{"num_hidden_layers": 13, "hidden_size": 256, "n_experts": 32, "experts_per_token": 2, "d_expert": 64, "d_shared_expert": 128, "hidden_act": "swiglu", "moe_layers": [0, 1, 2, 3, 4, 5, 6, 7, 8, 9, 10, 11, 12], "router_score": "softmax", "normalize_top_k": true, "routed_scale": 1.0, "balance_loss": 0.000777, "balance_bias": true, "router_z_loss": 0.0001, "router_noise": 0.05, "init_std_router": 0.0088, "lr_router": 0.000613, "vocab_size": 29678, "norm": "layernorm", "norm_eps": 1e-06, "tie_word_embeddings": true, "optimizer": "soap_variant", "learning_rate": 0.00287, "beta1": 0.95, "beta2": 0.99, "max_grad_norm": 0.5, "batch_tokens": [16384, 32768, 49152], "max_seq_len": 2048, "train_tokens": 292700000, "max_steps": 9148, "dataset": "wikipedia_en"}
Below are experts of layer 7 (counted from 0) of a mixture-of-experts language model. Rows are named router (the router's row for the expert), gate (a neuron's input weights, with its number), up (a neuron's input weights, with its number), down (a neuron's output weights, with its number) and show model dimensions 0-255. Each number is 50 + 12 x the weight over its row's rms, rounded and kept within 0 to 99.
After each expert's rows: "gets" lists some tokens that make up at least twice as much of what it gets as of all text. This comes from a sample of Wikipedia text that the model never trained on. Tokens count by the router's weight.

# expert 3
router:35 53 53 54 37 40 69 58 22 57 45 81 37 57 85 50 64 50 47 35 58 77 55 60 48 20 51 58 53 45 44 37 32 47 38 50 45 69 65 70 42 41 42 58 11 71 47 65 46 55 63 28 55 51 56 61 44 61 55 63 70 76 46 54 26 30 44 64 53 63 57 63 46 48 57 32 59 26 72 70 41 55 53 41 49 50 52 42 41 57 71 47 50 46 30 46 50 61 46 38 62 54 39 67 41 48 70 47 63 50 75 26 52 53 54 57 43 60 62 58 63 56 62 49 43 47 32 31 43 68 49 49 44 52 61 82 58 35 42 52 33 37 49 64 69 73 40 52 41 64 33 50 49 55 49 57 66 63 45 44 41 57 49 53 59 52 58 54 62 52 48 64 55 70 52 41 48 57 52 30 44 53 43 48 72 61 67 58 66 50 42 65 42 36 55 39 36 51 40 59 41 37 34 54 59 60 37 62 58 36 73 49 57 50 56 54 45 58 56 53 56 64 63 31 37 54 48 51 48 35 67 35 40 50 55 54 49 62 42 54 47 41 59 29 55 30 39 64 47 40 44 68 51 45 61 54
gate0:38 41 41 42 59 52 39 77 38 58 51 54 44 64 47 35 46 47 50 33 24 44 51 70 38 69 46 47 44 68 66 29 47 62 61 77 65 69 59 51 36 54 34 44 67 56 48 56 53 25 45 33 73 38 49 49 37 66 38 47 51 55 50 50 43 44 55 47 35 59 44 48 66 55 52 65 74 61 56 37 20 53 53 61 44 45 65 32 55 45 35 35 41 55 49 36 54 67 47 65 51 34 62 67 61 46 50 56 62 61 47 63 57 42 33 59 91 53 46 44 75 49 68 42 57 28 53 62 26 46 41 56 68 40 53 61 39 35 37 39 53 30 66 52 36 54 44 44 51 50 56 33 31 57 58 48 46 39 62 68 34 58 59 49 33 45 43 30 44 24 54 48 48 43 34 64 46 48 34 30 53 60 74 50 45 39 45 47 44 38 45 35 64 40 37 38 57 51 45 58 37 47 55 58 42 49 49 72 43 56 56 71 40 59 46 49 42 66 44 62 44 58 85 55 64 61 60 47 45 45 57 63 56 60 68 30 42 55 28 58 33 49 67 44 45 47 62 41 53 60 67 41 45 74 58 50
up0:70 60 37 45 48 53 62 63 69 56 47 39 51 35 45 52 46 54 41 61 39 45 57 65 50 51 56 57 44 58 59 53 62 49 45 52 48 38 45 38 40 43 64 63 44 55 45 56 70 48 46 54 51 63 50 39 61 46 36 52 31 40 54 68 51 40 29 44 61 25 42 35 59 31 49 79 41 73 34 56 72 36 59 49 72 53 43 51 67 59 58 58 55 50 62 75 51 49 64 42 40 65 32 18 48 43 33 53 29 53 31 64 48 74 27 76 20 38 53 65 32 47 61 35 40 60 77 62 70 35 71 49 58 43 53 35 41 41 44 34 74 64 47 36 53 46 44 47 50 46 65 68 60 40 29 46 37 73 40 50 50 52 60 49 45 51 74 59 39 66 45 34 32 45 49 53 48 44 61 53 50 52 61 53 51 54 52 72 28 60 36 55 53 38 40 52 74 53 40 46 36 69 52 32 52 37 61 49 51 51 46 33 72 46 40 49 56 52 68 45 43 35 46 54 61 40 65 82 62 61 46 59 32 51 45 49 65 47 56 33 39 56 48 54 44 58 68 76 49 39 42 40 41 45 57 53
down0:30 49 41 56 46 35 46 41 38 61 32 53 62 46 47 44 44 57 27 41 45 62 45 58 53 64 51 49 47 63 62 50 57 40 38 38 44 72 55 72 50 49 57 72 59 43 45 80 41 64 28 51 53 42 33 47 45 23 28 51 31 41 66 41 56 37 42 34 41 39 44 61 52 44 49 73 43 52 53 49 46 35 45 58 41 41 47 67 38 50 39 52 42 34 56 43 35 63 59 47 21 53 45 38 71 35 38 53 59 63 61 25 47 66 46 77 30 58 48 73 45 46 66 42 48 46 28 42 67 44 39 54 52 75 54 50 51 63 63 53 39 44 50 46 68 56 70 43 46 56 54 59 58 46 46 45 61 45 43 21 36 35 60 39 64 55 39 68 31 60 54 79 66 56 54 58 72 50 43 58 39 45 55 40 59 32 63 51 62 55 62 42 66 31 49 63 43 47 25 48 49 44 43 57 72 57 56 63 47 64 62 55 53 38 62 45 52 58 31 57 33 54 63 56 46 64 60 58 49 65 54 60 13 66 39 43 53 49 52 40 55 59 51 78 41 21 32 43 57 42 35 68 47 55 51 61
gets: " and", " of", " to", " in", " for", " with"

# expert 11
router:46 68 60 59 44 38 76 64 47 68 41 48 57 45 79 65 56 58 61 35 46 65 59 57 66 34 61 36 58 42 27 49 37 23 40 49 47 59 64 56 34 45 44 63 52 74 43 56 44 69 49 26 51 70 69 48 43 57 42 52 67 61 37 66 43 38 29 71 53 50 61 51 70 35 44 20 56 35 65 60 54 54 52 54 77 44 59 29 50 46 69 49 60 56 37 40 45 72 53 63 59 66 39 55 45 57 36 47 67 48 61 45 58 37 62 50 47 68 60 46 44 53 57 41 45 47 41 43 42 52 40 50 37 51 63 64 58 40 33 60 37 43 44 53 71 57 32 53 28 60 47 51 52 59 65 78 47 64 59 52 64 70 44 68 52 42 73 66 66 50 35 54 49 72 61 42 53 47 45 42 27 60 51 41 66 63 57 56 52 58 33 44 51 25 78 48 48 60 36 64 64 49 53 44 59 54 55 64 44 39 70 45 56 47 52 62 55 44 61 64 43 60 68 49 45 57 24 52 45 27 51 34 17 63 60 60 49 60 42 53 45 38 30 44 60 47 39 47 53 41 58 54 67 45 57 38
gate0:51 51 46 30 60 52 56 66 48 55 41 72 47 73 49 48 54 48 60 55 24 58 56 43 56 40 50 47 45 42 62 50 60 70 56 58 61 41 29 61 53 47 73 68 52 56 53 66 68 52 47 42 43 44 42 47 60 58 17 59 64 56 54 47 40 34 48 54 54 56 57 28 50 56 35 34 57 45 51 43 40 49 51 62 47 35 51 57 62 30 47 39 36 46 28 59 60 50 61 48 45 50 42 42 49 64 64 44 44 42 52 52 72 53 58 47 44 77 52 44 37 50 37 36 39 28 25 49 64 67 46 51 55 37 71 54 36 40 45 58 37 74 55 63 41 40 51 63 68 43 46 50 77 90 55 47 76 45 42 49 41 68 67 40 57 58 51 75 64 47 62 63 56 63 42 51 48 31 41 39 63 47 51 61 67 54 55 20 33 41 20 45 47 45 67 53 80 36 24 61 32 60 39 43 29 68 31 54 75 32 58 54 39 59 58 44 58 35 44 67 35 54 46 35 67 52 49 40 51 37 45 64 28 42 47 37 53 55 34 43 58 57 56 49 54 60 45 64 46 45 49 36 63 53 44 38
up0:52 56 47 64 36 38 58 48 79 57 52 44 39 62 57 55 68 55 72 53 44 35 50 41 59 46 66 52 73 36 38 40 59 60 37 27 73 54 47 33 46 31 65 55 56 57 28 48 52 61 31 71 56 38 42 50 30 57 41 42 40 58 50 60 52 45 44 73 35 68 58 58 49 49 51 43 60 46 60 48 76 48 49 36 64 43 56 44 72 35 39 40 64 69 64 70 53 42 64 47 46 68 55 29 63 40 71 49 33 57 32 45 48 49 71 33 38 60 36 30 44 60 35 52 44 50 59 54 54 69 48 29 54 55 65 51 59 48 42 66 37 56 35 63 64 71 42 59 53 42 32 57 39 54 65 41 42 44 81 62 56 82 43 37 50 45 67 58 25 52 68 66 51 53 40 47 34 48 46 68 32 62 42 56 49 48 30 29 44 50 43 43 38 35 66 45 52 41 34 49 61 65 68 59 58 42 46 42 42 33 40 40 54 53 44 33 41 37 71 64 43 41 46 43 43 49 55 48 59 40 35 42 43 57 33 66 55 49 49 54 48 53 75 51 55 50 27 50 54 49 25 45 74 38 65 54
down0:53 32 48 31 51 46 58 68 61 37 52 55 54 39 60 60 44 37 49 53 35 49 76 30 45 36 50 36 49 61 58 40 63 45 34 55 47 47 43 13 59 49 48 60 45 44 62 30 40 49 43 62 57 40 44 67 52 40 41 65 47 82 55 70 50 45 17 41 40 67 59 23 42 80 66 39 36 61 54 40 40 55 48 65 59 36 38 37 53 42 64 58 46 45 47 45 32 61 59 36 60 55 67 50 36 47 51 70 62 27 40 53 54 83 50 57 58 57 45 68 44 53 42 45 38 48 41 43 48 60 57 62 57 42 56 57 43 53 43 54 46 61 42 45 69 53 49 53 52 53 64 61 32 54 60 35 48 75 43 48 51 56 52 49 26 55 43 64 42 62 32 45 41 73 27 52 57 45 55 39 52 46 45 34 46 48 57 59 69 45 29 63 47 53 32 55 56 46 47 51 54 37 60 15 68 59 47 66 45 61 66 42 56 42 50 35 61 60 46 59 48 53 66 52 43 44 56 67 49 84 47 61 17 64 16 57 46 45 51 36 55 40 39 47 71 57 42 45 56 45 34 37 67 46 61 64
gets: "1", "2", "3", "0", "4", "6"

# expert 15
router:46 66 66 62 51 65 73 62 44 54 43 49 52 64 46 60 62 51 39 44 44 58 51 65 49 41 39 57 62 49 44 40 40 43 24 50 36 68 65 59 42 44 38 51 59 53 66 61 40 74 75 50 52 57 51 55 29 48 67 62 61 59 41 64 32 34 38 62 61 65 60 62 69 31 49 27 74 36 50 68 58 68 30 45 77 28 58 41 51 49 46 46 45 54 49 49 37 62 32 43 61 44 43 78 35 56 60 45 47 44 69 23 63 46 62 54 44 53 43 51 67 64 60 54 45 54 29 40 55 58 57 49 49 39 66 41 62 35 44 57 46 42 38 56 62 74 24 38 41 49 46 51 36 61 47 84 54 60 44 62 59 56 44 63 57 54 71 72 64 58 43 57 49 74 41 60 46 58 39 32 38 37 43 43 48 51 50 67 48 44 47 59 40 28 50 35 45 63 56 59 54 39 48 47 47 55 47 49 70 47 64 60 56 39 36 59 43 68 59 60 53 52 72 36 34 69 60 54 57 37 69 33 35 51 46 53 52 54 49 54 46 50 39 33 74 35 36 66 50 35 67 71 43 18 48 60
gate0:39 38 41 46 44 68 61 64 51 56 43 44 50 64 43 47 38 47 35 43 55 43 45 63 60 46 53 31 50 53 57 39 53 25 32 51 34 53 46 56 42 46 34 69 72 55 48 62 57 37 58 49 60 50 18 48 64 50 60 47 63 56 34 59 31 59 53 52 40 50 46 68 52 51 54 47 48 23 36 26 52 40 35 37 54 46 61 44 50 56 57 70 46 67 52 38 65 54 46 54 42 55 55 40 47 37 31 46 23 46 48 41 53 27 77 53 38 46 36 51 57 57 39 49 47 35 36 52 41 62 69 50 74 68 46 49 52 48 59 45 45 46 56 47 24 53 42 42 57 44 43 34 33 71 60 34 68 63 36 24 63 28 46 56 74 33 67 42 58 64 57 76 59 46 54 34 57 56 36 56 63 28 40 48 44 55 57 80 69 66 56 55 58 32 55 44 47 54 61 48 44 66 41 67 52 41 57 60 47 55 43 35 53 31 57 39 45 65 47 43 39 49 44 46 50 69 47 61 49 36 55 38 43 64 49 53 52 52 51 65 51 52 41 65 51 87 94 47 68 56 67 49 37 54 28 69
up0:30 56 51 54 50 43 31 53 67 53 41 60 38 33 56 43 62 33 47 38 56 32 54 59 61 52 62 53 50 31 50 43 52 54 49 52 58 57 48 41 44 39 47 64 57 52 54 67 43 56 49 49 43 67 31 60 59 64 40 63 60 54 28 47 28 34 40 45 49 31 53 60 43 62 38 46 28 46 27 39 61 56 37 48 38 61 65 55 65 64 67 49 60 61 44 51 52 56 56 56 32 45 32 46 37 42 43 53 46 52 48 40 28 53 54 72 49 28 46 63 59 65 40 56 51 48 49 57 52 67 56 31 52 66 60 41 49 50 35 58 40 52 59 41 38 45 59 47 72 52 39 40 75 62 44 37 37 17 47 35 59 68 47 52 64 44 57 74 38 68 52 66 49 38 57 48 51 45 33 52 46 63 59 51 74 67 57 33 50 61 46 62 48 24 35 44 72 38 16 52 47 39 26 46 57 30 63 67 47 69 44 58 60 48 44 47 66 62 54 57 43 38 51 46 68 34 64 69 54 59 60 40 35 50 38 53 49 52 40 81 35 28 54 53 50 75 61 68 57 83 42 54 27 38 56 77
down0:80 54 40 47 42 58 55 46 53 64 54 63 57 38 32 39 26 68 58 41 33 60 60 75 35 41 31 50 46 54 44 58 53 56 45 60 65 52 61 60 56 32 48 36 26 53 64 58 50 38 72 57 42 40 73 40 42 44 50 62 47 75 64 66 35 47 48 47 52 47 38 58 65 37 70 30 38 53 74 66 44 35 66 44 50 48 40 65 41 63 50 45 65 47 57 73 60 75 48 35 43 56 51 46 54 58 44 51 43 48 72 43 48 55 49 72 38 55 66 59 46 77 40 60 56 48 70 52 28 38 49 51 53 36 38 33 48 57 72 41 74 41 49 49 64 55 47 45 51 25 43 28 63 37 57 37 63 34 40 53 62 72 80 50 48 56 61 51 45 20 62 51 49 28 41 54 42 50 64 56 45 52 50 49 50 38 64 53 58 53 44 56 55 72 31 48 45 60 49 61 39 48 77 65 46 40 30 45 28 44 47 56 42 59 35 51 38 39 60 46 55 37 59 47 46 39 35 43 39 42 42 42 20 41 45 40 69 45 57 29 50 48 26 49 61 45 49 32 67 51 54 39 57 58 65 56
gets: ".", " by", " that", " John", " of", " with"

# expert 22
router:47 54 58 54 46 45 73 56 48 81 48 67 39 54 49 68 60 66 55 44 40 57 58 61 54 46 40 50 54 58 48 45 52 44 27 60 35 72 69 62 26 34 43 56 46 46 45 54 47 77 73 37 54 56 63 47 45 61 50 52 57 56 37 74 36 42 52 51 40 56 58 69 46 30 46 36 55 52 60 54 36 58 56 65 69 46 69 66 41 55 75 44 52 56 29 39 56 55 48 47 50 75 32 64 43 68 56 49 47 47 46 38 37 41 53 55 48 57 44 73 69 61 61 51 54 45 44 37 30 69 63 49 44 53 63 56 49 48 60 61 50 51 53 59 60 62 30 36 31 59 50 58 37 85 43 72 60 56 50 51 47 75 63 69 55 44 55 54 55 54 37 63 52 70 55 64 56 45 43 28 41 50 30 35 56 48 57 73 40 41 37 53 39 25 76 36 34 62 47 54 62 37 51 39 68 57 41 56 65 55 42 64 53 40 63 58 59 55 52 59 56 72 65 46 44 52 42 57 46 49 80 31 17 62 61 46 41 51 35 48 45 45 23 37 55 48 38 59 48 33 62 67 67 42 49 63
gate0:61 46 47 50 31 42 37 60 74 48 56 36 33 50 40 56 48 37 62 59 44 63 36 32 80 42 41 57 38 58 54 39 46 53 59 77 45 43 63 54 50 35 44 57 55 43 44 40 49 55 49 32 44 40 86 41 41 72 70 48 71 50 61 67 45 48 44 44 37 46 54 63 65 67 58 61 44 52 71 59 44 38 54 64 52 42 57 50 59 68 42 50 41 60 42 48 56 53 57 51 60 52 43 24 43 57 53 47 37 66 51 56 50 44 12 63 65 29 64 65 39 36 57 33 37 54 44 44 50 70 31 64 66 39 62 48 43 61 54 66 36 34 61 73 49 49 41 54 42 30 57 43 44 49 39 59 46 44 29 57 60 68 58 47 40 40 53 35 52 34 30 47 71 49 47 48 35 40 36 35 48 34 37 71 51 62 51 58 42 48 45 39 49 39 72 42 67 51 49 73 39 26 70 46 66 64 31 63 36 65 45 44 32 31 66 54 49 50 59 55 55 49 60 39 33 44 23 57 50 35 58 67 51 66 40 42 48 53 54 48 76 48 46 66 43 65 63 67 45 32 52 35 53 34 39 57
up0:52 51 42 66 49 48 27 63 84 56 43 45 46 56 56 52 39 32 45 33 41 44 36 40 66 28 49 61 47 51 57 51 48 57 57 61 35 49 42 58 44 40 42 62 61 41 32 44 53 37 61 51 45 50 78 48 35 66 54 56 57 37 66 48 48 54 34 44 26 65 58 60 57 60 49 60 54 46 52 46 48 37 47 63 56 40 54 41 57 68 52 55 33 64 35 50 67 61 44 47 83 46 43 36 52 65 48 47 33 52 40 57 37 48 13 70 78 42 56 56 48 29 61 31 22 63 39 60 47 73 39 63 70 36 73 44 46 78 64 55 42 40 59 59 62 52 45 46 46 35 48 37 56 47 29 57 44 66 30 46 64 63 52 49 42 53 58 34 49 35 32 55 70 54 39 65 31 33 41 40 49 48 39 71 60 53 51 62 69 47 48 43 46 54 43 53 61 48 51 71 50 44 54 49 72 55 32 63 34 63 50 46 43 58 43 66 49 28 65 73 51 34 62 48 49 45 31 59 43 38 47 64 56 46 61 38 33 65 52 51 71 54 36 51 53 66 52 59 64 23 54 49 54 34 31 37
down0:44 70 48 49 43 41 23 41 39 58 55 46 43 56 51 29 37 56 57 74 59 46 33 58 60 48 39 44 55 55 80 66 49 35 37 67 56 45 54 56 46 43 56 45 63 50 32 45 45 35 35 52 58 46 55 33 65 40 63 53 62 59 47 68 41 69 58 58 49 50 55 53 48 63 35 79 58 46 43 56 51 33 51 51 78 53 67 49 65 47 52 42 37 54 54 67 38 42 43 47 47 53 40 30 70 32 57 51 55 35 65 48 54 55 37 41 62 42 40 83 46 54 40 62 62 50 51 59 34 53 77 69 49 46 52 39 35 56 73 42 57 57 41 38 48 17 51 59 60 36 30 28 70 55 19 41 55 56 46 33 59 62 64 40 51 36 70 56 57 43 44 41 58 51 40 49 44 56 58 30 68 43 54 49 62 37 48 32 37 28 50 54 63 51 70 63 70 53 64 53 41 54 47 21 57 49 54 37 44 65 42 37 47 54 65 72 44 42 38 50 56 59 46 47 53 42 46 75 51 39 97 36 55 58 53 33 54 48 53 44 49 62 49 54 40 42 31 62 51 31 50 49 61 62 46 37
gets: "201", "200", "199", "202", "198", "0"

# expert 18
router:34 64 42 68 49 47 59 51 39 60 43 71 58 55 74 67 53 72 69 24 39 67 51 56 48 50 36 50 60 60 41 22 34 41 44 60 43 64 64 55 36 39 36 71 43 54 45 69 39 60 61 47 61 55 60 68 48 61 49 64 42 60 37 54 44 31 49 52 56 44 52 62 61 40 45 26 65 57 46 60 47 72 55 44 64 32 58 36 44 54 58 33 72 42 23 37 43 61 51 50 60 53 61 82 36 56 51 45 50 55 69 48 58 62 57 52 48 51 45 64 57 62 68 35 43 59 26 50 28 64 42 51 33 34 71 75 58 42 40 48 47 37 52 58 71 51 26 44 17 60 59 52 51 55 52 69 74 61 56 45 59 51 54 65 51 54 63 48 48 43 41 71 55 59 49 51 56 71 39 23 28 58 46 31 57 52 54 59 46 37 51 78 40 32 58 33 45 68 46 71 53 46 51 49 66 54 45 50 67 49 60 45 57 46 49 63 58 72 52 62 64 61 51 43 42 67 57 41 40 67 51 43 32 53 51 48 45 53 57 48 50 42 38 20 60 34 42 51 51 47 52 65 56 52 44 58
gate0:31 60 48 69 39 43 62 38 61 58 61 75 56 36 51 59 45 59 38 33 44 52 55 34 40 49 31 56 34 38 72 47 49 56 53 65 39 55 47 47 46 66 36 64 42 61 58 60 47 81 64 51 69 80 54 43 56 33 54 26 45 56 48 57 60 60 46 59 60 33 62 43 53 30 50 47 46 46 39 56 49 79 31 76 61 36 56 43 67 60 59 37 69 43 36 71 42 36 62 61 49 55 53 57 59 51 52 58 47 51 62 57 59 68 43 41 64 44 55 52 49 86 38 35 58 45 48 63 43 57 30 54 47 28 56 55 34 55 67 40 60 61 34 33 57 30 22 61 27 30 37 35 44 38 53 58 70 51 53 55 40 51 46 55 35 54 42 53 62 54 37 85 44 44 32 43 56 68 58 53 52 35 59 42 48 49 49 60 53 47 42 59 48 54 44 28 42 51 67 77 51 54 53 77 30 40 45 54 52 69 50 57 50 49 51 58 63 58 63 57 37 61 32 53 46 42 47 36 65 62 44 45 36 32 43 56 58 56 45 58 40 50 43 43 53 43 56 42 48 44 75 42 83 59 41 65
up0:48 58 57 49 64 27 48 53 34 45 53 68 63 48 24 47 57 65 68 54 53 32 48 51 35 60 54 39 42 63 39 50 54 57 37 50 49 44 35 45 23 52 30 51 63 42 42 52 60 50 41 29 45 68 50 56 35 38 49 49 77 35 28 37 58 34 71 42 32 33 43 56 49 94 45 51 38 57 44 56 39 36 66 60 80 49 55 60 42 40 35 46 51 65 29 52 42 53 53 55 40 38 42 53 47 44 35 61 61 47 55 64 49 48 69 45 40 44 50 55 51 38 58 27 36 43 63 50 53 43 64 64 20 54 42 57 42 65 36 69 26 51 43 41 51 26 45 33 52 52 57 45 63 66 63 41 46 63 64 46 70 51 62 41 69 58 48 31 63 43 50 45 43 55 70 44 43 57 39 47 36 48 40 30 58 43 42 59 56 68 46 35 25 61 59 50 56 61 36 55 49 59 34 42 51 78 85 53 48 65 70 56 38 53 66 56 45 33 56 63 52 52 53 60 44 47 41 48 26 79 49 54 47 45 34 65 46 43 52 53 56 61 42 62 50 53 48 46 72 51 33 52 30 54 39 58
down0:51 42 83 43 47 39 60 54 41 64 39 50 60 54 60 25 56 32 37 57 53 62 63 60 74 34 55 33 44 56 40 61 44 46 52 54 60 63 37 36 45 52 47 48 49 66 51 42 20 51 42 78 43 51 52 33 57 54 60 74 42 28 45 60 44 47 66 41 43 66 38 62 36 40 70 39 47 53 50 42 55 58 53 47 49 45 47 56 45 25 64 64 49 43 46 45 74 52 44 33 44 63 41 63 37 47 40 44 68 65 54 21 60 57 47 52 37 66 45 44 46 66 65 55 44 50 70 73 59 70 45 22 43 45 54 57 58 65 52 52 57 54 52 64 38 64 32 63 66 55 27 54 51 26 41 60 46 42 33 59 58 49 29 46 33 45 58 63 37 64 53 66 53 46 61 72 53 53 37 56 50 53 38 24 52 46 42 37 68 56 65 43 62 33 30 77 53 58 35 39 46 52 53 41 47 56 32 45 53 46 53 42 35 43 52 36 59 61 47 47 28 50 59 37 33 38 58 57 58 31 56 62 61 40 60 32 47 39 43 32 48 37 43 69 79 60 50 54 49 62 48 53 64 34 54 17
gets: ",", "),", "\",", " University", " before", " while"

# expert 17
router:38 67 37 45 61 40 66 42 46 59 53 60 43 48 74 68 70 50 49 50 38 69 49 54 54 38 51 48 56 64 35 43 40 47 38 48 48 64 62 84 41 21 56 53 31 46 51 56 47 37 62 30 57 57 66 52 29 55 44 69 64 64 36 56 27 34 58 45 66 37 54 69 83 39 55 46 62 26 56 55 28 62 52 59 73 42 46 56 79 55 49 46 60 60 38 40 58 52 38 52 49 43 50 54 38 51 49 45 50 39 61 49 58 52 55 61 41 66 44 50 54 46 65 40 32 51 50 41 44 52 68 41 30 42 58 65 66 50 54 63 43 52 69 71 72 60 14 36 38 66 56 42 51 69 57 70 52 46 39 58 53 63 65 76 46 36 53 59 61 74 31 50 63 77 58 49 58 55 37 24 41 36 53 38 55 49 50 53 45 57 46 50 57 42 82 39 49 49 34 55 57 35 47 56 62 54 31 63 62 44 57 45 65 40 51 62 59 53 61 55 57 60 52 35 43 62 48 53 47 39 51 39 18 68 57 42 39 65 45 38 46 35 43 46 51 45 45 63 62 38 60 47 68 36 45 48
gate0:52 37 42 46 45 54 48 41 54 41 59 48 53 36 59 67 50 41 34 44 46 56 28 61 40 59 50 57 51 38 50 47 55 16 60 55 51 56 53 39 67 35 49 57 34 09 15 40 54 52 60 41 59 40 63 51 33 33 46 59 35 54 47 58 56 43 64 49 57 40 52 52 49 63 65 25 58 57 37 48 41 57 53 48 56 48 37 65 74 56 54 50 44 38 44 35 72 58 65 47 61 49 54 60 42 43 58 60 50 47 51 42 58 40 46 59 55 54 38 49 55 45 42 63 57 46 38 50 47 51 41 46 51 54 61 60 62 33 50 43 43 60 54 68 57 66 41 47 69 43 84 46 49 78 44 60 43 15 56 39 40 57 74 51 59 40 34 51 78 46 68 69 42 57 42 63 50 58 40 29 51 35 57 38 37 53 33 39 46 52 39 55 49 46 78 39 60 44 50 59 56 34 52 75 59 25 48 66 58 39 34 64 44 56 35 64 54 49 42 43 55 36 40 50 63 48 46 25 54 50 61 65 42 65 39 38 39 74 54 23 54 37 40 56 49 29 64 64 58 59 69 76 58 44 27 77
up0:46 37 55 57 50 46 42 53 76 52 54 37 47 54 56 33 26 55 80 40 42 49 49 51 59 33 55 58 46 50 49 35 50 62 75 56 63 52 67 60 51 43 60 56 45 53 59 39 56 48 45 48 55 62 68 21 58 57 54 44 42 53 49 39 41 52 74 31 61 52 47 43 40 57 25 46 55 53 70 38 42 34 29 54 41 41 71 52 47 75 53 37 61 58 58 55 60 59 49 48 47 71 57 36 52 59 38 41 46 55 64 44 40 61 17 42 45 31 41 48 42 56 71 26 42 41 60 34 54 66 44 51 53 50 47 36 59 45 57 42 70 48 41 73 66 53 53 59 44 59 64 62 43 55 46 40 58 53 32 59 51 43 43 68 47 35 56 68 31 53 42 31 55 75 49 50 40 60 35 60 40 45 31 33 35 11 37 42 22 51 35 53 45 61 71 51 52 75 34 55 48 44 75 55 50 50 47 45 34 71 38 56 24 43 55 52 43 43 56 49 41 44 45 58 30 31 50 53 76 76 80 40 46 60 56 57 50 49 59 51 59 34 46 59 53 54 37 40 39 32 63 55 39 32 51 53
down0:50 50 52 25 63 74 51 47 67 33 54 60 58 42 40 55 52 24 41 51 54 37 44 73 44 43 55 57 52 78 47 43 44 49 44 72 40 40 64 44 43 53 41 51 68 48 44 77 62 46 48 54 52 60 37 42 45 71 44 54 49 72 62 60 46 23 41 64 52 51 40 43 58 73 40 45 51 48 45 45 24 61 34 40 51 40 66 51 63 52 52 38 69 49 49 55 52 45 54 58 54 73 43 51 40 28 36 47 62 35 41 59 41 67 51 24 53 53 48 55 27 54 48 35 53 50 62 66 50 52 46 66 59 51 52 42 31 68 51 53 49 34 60 44 54 36 43 65 73 48 45 55 41 30 62 45 30 51 51 45 58 62 45 84 49 49 46 43 43 42 34 34 41 60 64 52 46 33 56 05 60 48 54 60 27 59 46 63 51 53 44 45 54 59 88 45 58 46 39 45 63 47 55 29 46 59 54 48 35 69 39 52 51 54 60 57 58 51 40 22 30 44 23 68 51 49 34 38 38 60 52 40 63 44 48 45 51 41 72 43 67 44 38 48 41 64 58 43 41 63 66 43 47 83 58 44
gets: ".", "0", "°", "′", "000", "100"